From a checkpoint of a small mixture-of-experts model trained on Wikipedia.
Size: 8 layers, width 160, vocabulary 4096, 34.2M parameters.
Training: a variant of Adam for the experts, 735M tokens, 11210 steps.
Below are experts of layer 4 (counted from 0) of a mixture-of-experts language model. Rows are named router (the router's row for the expert), gate (a neuron's input weights, with its number), up (a neuron's input weights, with its number), down (a neuron's output weights, with its number) and show model dimensions 0-159. Each number is 500 + 40 x the weight over its row's rms, rounded and kept within 0 to 999. Numbers have three digits each.
After each expert's rows: "comes before" lists some tokens at least twice as common just after its tokens as in all text; "gets" lists some tokens that make up at least twice as much of what it gets as of all text. This comes from a sample of Wikipedia text that the model never trained on. Tokens count by the router's weight.

# expert 66
router:508523429503437522506446557478546551489449544506448522577487496477479559522518436549462501526502539444452508428438532518508470479483526520487518522409492501537465589420477542512604499469528544520506539493563453496514470480479474614491476542460542480553487516469447496530518520494448497462466471426519566509483445474527509455500497548520453563544496431545463515541511472499506463434579470510466461483549489525519430554537448511456527437562458510518541515497523526549535478418488464
gate0:510474505442431481456473490553432513531489470464485515589583528501461538441455485502501483532492508489510463489436497535485470517475458494524497554451586493499512546535505478484494545472448480515523551504508527567528398555547489474491494550484435473517466542478473513505553573564545510546459561507470500552463477436442453464502461509508486509506533458545455472530485579517468484509405620476500451445560522546492443564481498514539496540549434539558420477473487529485469492560553451
up0:515505566490538513384517448539460578493510517498511517552464604495522585545497522509512557465610558478467508510510549578550455485479475497486524569481524431526457502580543437462501505448538481496449511467459488486497413497512504527448553512456475540573466492541530460497500577530479450470504504479463502537469487494497446483496507525539495471499490507499521451547476455557566474492473563456526492492503492503466500535495453470551514502517478516478451505369542515470459568560588489
down0:427528556451490503505511539567432475493570562552423505527396564524580479516471474531470535529509505388470458482475530544533564568465512518523468536480561458510463569556533464457542508492487581513497479458417520488474446477472515505518508535516461493526497475487481485559551502512489542449461491452488478572502525441466476473525455489480493534501525527483477492591469536519516504580462525446493430492507484490465506483538500498422512498535480531510558511491542484431429450515598555
comes before: "a", "er", "o", "e", "i", "in"
gets: "ust", "qu", "v", "ent", "ost", "u"

# expert 142
router:464508558494525455470553476544538438519554559494509399530478542518432557521487538511551475415551463515447457511580434520498489479507571521544481521515511526580539462491525519478561511481507458514471431523446467528587521479507560476487518429507509570484518503523545459554576444475504524529440520458496509495492430536541510513489515565479454479522466542456465567499461425521517534510489516554442526503499440495463492486505501491576469492577452553528486534507480556536543486411454434
gate0:418537433481579503523508462518450550481489518496486480434509455488514498417550502472494541481513501519484597428502478498501491403569470500523542532531469517463505483412471462478460503417531536503492559450498516613531454558552516479457518461536471582463510511520456539488492564505509510420490537492476600477556484497522516529517519543532522478448406487497512549514444530474519497548451465547513490534536550444427468495459497484489545567526559531573472493465511519541479460513544493
up0:496438496520501534537419513496432548443440497422520521444477573450532518501522455553515528507416525445471547527534565493480509465551490485564509479494490466486483430502454463481482486483522536539515553475488555521528531550513479494574464464435548459502504462486551484476519566477546531461470546471477493454504506495446402464556538467571459493513511492499498524522499609547504421537550477562492506490439517535467538588513475482433451470456434550530465466507497420505415475477501529
down0:493495477457499534480447531449465531550464468496559522517459489494505412450502450527501494486476557457483487489511551521506500526498563498469506470464485509544481525518442492522472482579580473498555483472422506540474520480491464529554455442489614513463533551483500478439496508552490438439425497502478541541507550555585451497458487473461440486559561512490529523551581425466517457532540490567450527558500542436394462460513580489470524479511493492596501468496504588522473491508529503
comes before: " by", " to", " the", " a", " in", " as"
gets: "ed", "ated", " led", " took", " won", " named"

# expert 4
router:470560523426445502459519454515546455454467545459544436483461452577458412476546546558589499483466535420529508533481507489504468514436559427527470522524465558468492532471510543523434444497504518550481429490440506520471495519455525500468509511488462554490482520493569471505555460514586460510520465471540467460491532457514466531546483470544513548525462472533543475503469582519556582477472433546483546534596484563454555452463474500500522580533500524466506515488530511505457527544451520
gate4:486478503457504423508439488525508459494486505476429458465492480537427466539511614543491513502504471473488497479450485513540443522556480457523480534520432496560428538531458475499470423488451514537495499499430551485477503506481558514523487540469585532473429530476609601498513460479509563544495495521539560580499500464528506462522517443452470562459490491512580499505498542552442549563513498570430530429481526517506500501430480516510437529506539511517559499460422522512546456551489537
up4:490449457533509542483450484492463493462509502447467514508523506468553541400524452529488481396480518537388460497512545496477490492474535543428518547485501504469570442487550498535549522542445459466459521542478490503526572552516489496464481505523540467407497483480475400560519514564476469467520534458535486434527412498497483529552484546504498531502486586508464544468496486496577477411507450456518522479468526476535499498500512511515582513444464515550535541509608504399489476451504495
down4:514589507485439460459531536499489473504540373464489446426489541512498504471547516451505420466513514564564443504517540482474524471474557468524515491517389481512462477510544443416559513507543486481512549490486511473448487467464449526525511484461546502540486525457510555510469519466533451573445512513527512537477433405487527494515514487526497586504444502526508458504473442526470562557409515491505477515456552522579388508493452538529505433463489531471555502447528479531531510495497535
comes before: "|", "-", "===", "==", "|---|---|---|---", "|---|---|---|---|\n"
gets: " |\n", " |\n\n", "\n", "\n\n", ".\n\n", ")\n"

# expert 146
router:518498460458499538476554433492574425459481560449531454462521423524452421462512560477481581462505519438510485560439522508531500563521539467474539480498574504545489530538407537427462503513469514579486523439510525450492520499493514470480501513569496573523435487504528435454546479481507466537453455441535455421491469514494467556468533512492565462501438518537466547526524547516494566527451492522529471433545507526509555447518471483499528563528514497468525491475499426547498567433522454
gate0:523522521473542492461447515493538492501496464490515548534480486452458478516526452498469481463592519496471410507480565485395477476542554536470513488437492467523450497488464463506598460513486529541483487490426541523564517498466509465511512469522521466484518505488530524543453470567566476445605583580526541510577440502459511522509514362490480540591466479493479492522518473513522481465530455510484543394428501506440462509514537525525502511491513493477494494482532538396536465555520491
up0:513457467445474530493539496440514478500506461528546431488497485561468508514534549485538534517545533491512554482461484472557522452519532511541479547540397427465477480535543460488459538526538554539417615520514522530447448439564515551529507530498446463568491464559532496521554548523439506553443560554470486508476503492493480498433546571511527461459524472543534521476512490508455494561468456529557473543512493488572525513423422530537510535496521453557530458467528560603478476513483542
down0:486474561468494483485569538471457455552533470536493492487489528552464463517538532472520429520505424531436513527469484543512450522495514580508445508548527494494522459453472469447483505457543489490444506523412448536439484491505508549466487495461541488559482524594486514470498543489556538492510484538425544570463581505559528455561548539508505543521602530530512487523530444533440455455513481452486553522511524437495548452417536531502403538472539538550514459501590538554525514560498512
comes before: "-", "|", "S", "   ", "===", "=="
gets: "\n", " |\n", ")\n", ".\n", ";\n", "\"\n"

# expert 129
router:521520535536479522580525526508443533488457564451519451519492607490519571526484451483516451505483517608434528525499479429460492596517501573474445447513475521483483476530529500502577490479467501522501483511504480479579504484485543519550482549531417522539501481451552549438490488478559485411516467475499476551503516536544573436541453472498385443472500517537497491514472560514509543481509454538522471553457478540524576516510470556479444466458549548534440508501552523508534532487445467
gate0:488521442455481511466532541525586549555504478483462551465487513494515434527447492442468498538539490485507502549489468540542486483478487549532499501523486500502525523468483532477375520591476500443550498443412519498461490524472478562495500498490566524563505546500581463498547505535443502509516502448528519479454495468478447628563519530556519556520493515514499514451510547505447451509481538566521561503474441440437451462467503517533545500519534486454541541466408532573551588496448462
up0:444475555533534537525518438510470488466491498526501519501523445542504470476486544523516491443472466466510496435481512439535530497540506463530463504507541485558467509554511501521500462563404513507501564512490535529476500554555488556499530476514497471356451550546505427540512541538509481539494556496530546450566507488537458450522529609499542527540523469497546544458509408462551429530465474539427486447521493445456474541491488477478565514438479493533477493518529475555453414504595570
down0:412519571498535505541432547530450483494470535446520439484503440465412508542508505613560588478467490488522489507543517453548468541517519493529547488568458461515533445428505464485551526489500551608519493472489542560445520526479547512506474505522526531469486486527511498506484506528536501526470515498496506535591449532516513437491535519549429473464552469482486499432509468493549533587502548451499505481440478608493539509561511542439501539540467495491440546545499525559493505459420485
comes before: " the", " a", " his", " this", " their", " an"
gets: " of", " in", " for", " on", " to", " at"

# expert 208
router:503488504516525455413467532509463513463572571514436540463523521471464453479517543487474552490538525503526499425433526493461531444532590480439534502528485524535547495489486510481462522533547467524471494468495473484493439543448508553507514526500535501502474474557538462532531509466511516532488582532510487493457517377528484539506494510578559570469435513405550471579519519569500531507466552559570478448537537597464491474501506501527503526474412509533555496496532529581478435547446464
gate0:517552450448483487451483450501539501466452469490552524491519467472489521518505438460509459454463520487492445477532569493497503450500580522449534421460501542411501551500603500469517471464568470498547465495457604477448532505478497530544510470526499523469478477527450493489535558463552502423488500448487441411497509466436557554555557482525446543589446459463485465534466459500575525534518470475513537578540538452532521518436519516465502483526491525436527513468441455419486460476491480
up0:526558516437484503536519496427471474465473534468484463466537532432503504518564517541475467515481442500473500543545464510522519538474509507516460556483490510529516455499621544498517530551475409521549496515427494528461456505509456513500500514476517481527575489505511434571489528457505512428555452483510496475530484502513512514612542564460457510437511467492547547474469453507584568458471454506424402556548514535518493537456482491514572457542468597450489500544466542422532479480435519
down0:458419466508552491528529528501456487496484526507526520557529528427476471441531442532507577541546500583581472551471415480468522503514484502504489501582492449586419563540505484495471493526494507553493527515439481428528559567536524453460520391490467519461508494470461459497475516507454499440473469498547456464509486540498469526472524500532532463466524502465508500497518546449442516480465570501561561484473564453460402471517501426532562511475520460451527494516472562549480534515408480
comes before: "–", " |", "|", "0", " |\n", "ards"
gets: " ", "–", "ards", "3", "-y", " a"

# expert 97
router:472492439541435531486475484513469531545542543465446516470450462511570576524413525553553511552527489397472557494555460515462468432515516517554502497427557480531474446539533549516615446536547512504495482462502510547479463501460488524498499436403519508512529504522471587439512495485471440489474475485498469457486546497510454484542485556499461545549493474511501469560452492542492551497528489470451475545463462519554449522478427486449511463483539470465492536443556488471448462512607466
gate2:451507511504509524488442488489512546555490422455437494508472486441426560524521489517554469496520525517532528534446520500481572470497478519474525416524523406427441437479557420495505407516482456541478496424560537554533546473531499425492538469508510519480526476524520576526543528525485494486496492548546483513408566431404471578463482467457546570462518509529514556485497471479541553546467464507453501549429519529488507495462477562507440542507524491416499491524466509461515473542504499
up2:574491531443463574487567582532455461472474488545552450507526519420525523443501466543424541504484468554513486428530439557518490519517525472516491457510511561499542466579458407531461556469511518508573472490493470450498533539540519464541516508515461538477530441512482458465495501560530529505495421501460459561512481528437519460505506531503507429482496452476449516572518521562446488481478441582504521531532532427449511517453577424450468503495499552496561455546517545487474514446457520
down2:445497454474591557471484478440455579524525481397427500515463536538482512507490475535516461472472531494586459564548526482476513480516464442587510566471541556450480503483490477425464443496512421475475487518505498446467550511540465505412453549528577568532474525496499518520526494410535543510539511459442500539503456562548485529553476531450521567527435462419538471493462510496506485508527467490433450499519482543534541442488474525490498446538536445537514499465529530487526473575499501
comes before: "ion", "ation", "ed", "ing", "ions", "ent"
gets: "ic", "ig", "l", "end", "ell", "r"

# expert 44
router:533484545593520485479484538527369496422498550430520502531490568500513509564482483519503541442467539607481541547558487515492536556462549530474494441564513538527493486509502491453548514485551415517476512407514501510540465484458561487527462562475476483442530445540528456496464444433561442505527558464455492522521494515552500558568487503554441494517495512534557499546470499566522543507529469559555463481535530532516542507495512481476484499477551571550466450476536500532557489536481554
gate0:496488550486526475487531501564489543479493537495427477459546510459491501555419498554521533543488523553500535489525498445451491528528561535449505596531444521525475484559560480545471449507474444471500533475504483445501520519486533521457474509437567468451461514479513543524432399469495544473470537507442536556570436518528450509577566541562532482437494464411499511523518473551387575468532519439490535512546533503502530512473472508518537516498494496538565477491425491571567542531510469
up0:500435524473589546522482551478508521492469483478540551485468448504502482564484519523486526413473522488497494516503473519529472501486481538541563551502509516477506535557398550481539443544547506489493454457473530521437521537487519539450470516499530476469473439497503500490489405493527467570521490449508492470568487509494553498518443520470502528518552524490482615409473495458548454583529564458559463409499503448573448433539552432509508506473523435465422497479463470488544574468444466
down0:594519487488492532499509434488501464472499538517537523533534503505404498523459478577447568539427512488486529522553512507582534487486442487528576499421561540537511487506516543527387458511443539582546456522463496502471500493462469499532475485458569493580458500575493436460539480572534510488448501533533534496588567429447457474538425495533536561519443479543471469451538527537509544532487470516542502525517509554458537458482507517525472465543511425494487470468462495506493441496525492
comes before: " the", " ", " his", " a", " its", " their"
gets: " of", " in", " to", " for", " from", " between"

# expert 231
router:571502483493484525425543475526444478495566587537533548438477537406433452532509505473453478425526478482536526464524488424456519491560498444433520476479513486511454460458500458449492473465499524524462518492522427498546464515457532527509479515510490499482490469608568448540538523459577532487484541546452435516462513468498494524469575488565477527509470490429501425550429474560466462512522508524549458509507498493517528505450525514478496446455511518565593473413490480576511482490546452
gate0:451485512550515492509483516524486505519427475544470529530547542549497514451494565566572511505523516564506496496473432578522576502520460503555404513525517487593474482527552484526452489532408522547465492473538529473506541532471454491487475497483470507482471568472519437476474369552505495544516565479508563475518511540457502441543561527446547541441551511471532456484510512490472525489520496507432525554515461447460456567588517451571549470505520530481479421504547486532532499575495518
up0:461529506524506460546472500537479509426491503518443504531491544551495498520482507479539531587557480507470556533441468477467494504523480548551514538540604467546472440496409490415499481504462562576481558554562503557539591456493523510497461458473505445479454563475497503467524477493492481541441547509564547550526578562481521465442498514505548520444528537447481460519460545502439425497546495483498529559513466473498490538560482519537443508443546491502498506429576524535530575494563476
down0:549482505505577518465505569538485539526469487519441572496495506522489573491551440517498508487441465401524534478436474535473452461502534509561438482520560484547500511477446473502541458480547429559573479501447466485525499476483507530459474514541529546515556504520521535503452493469470522569509592549490461503545510498521523524489494543427563542480525506521493543458541494418493454561501463462444463564544441589532494523547457531505555570469578587452502441521526517467470508516450444
comes before: "0", "1", "–", "2", " |", "."
gets: "–", " ", "1", "0", ".", "2"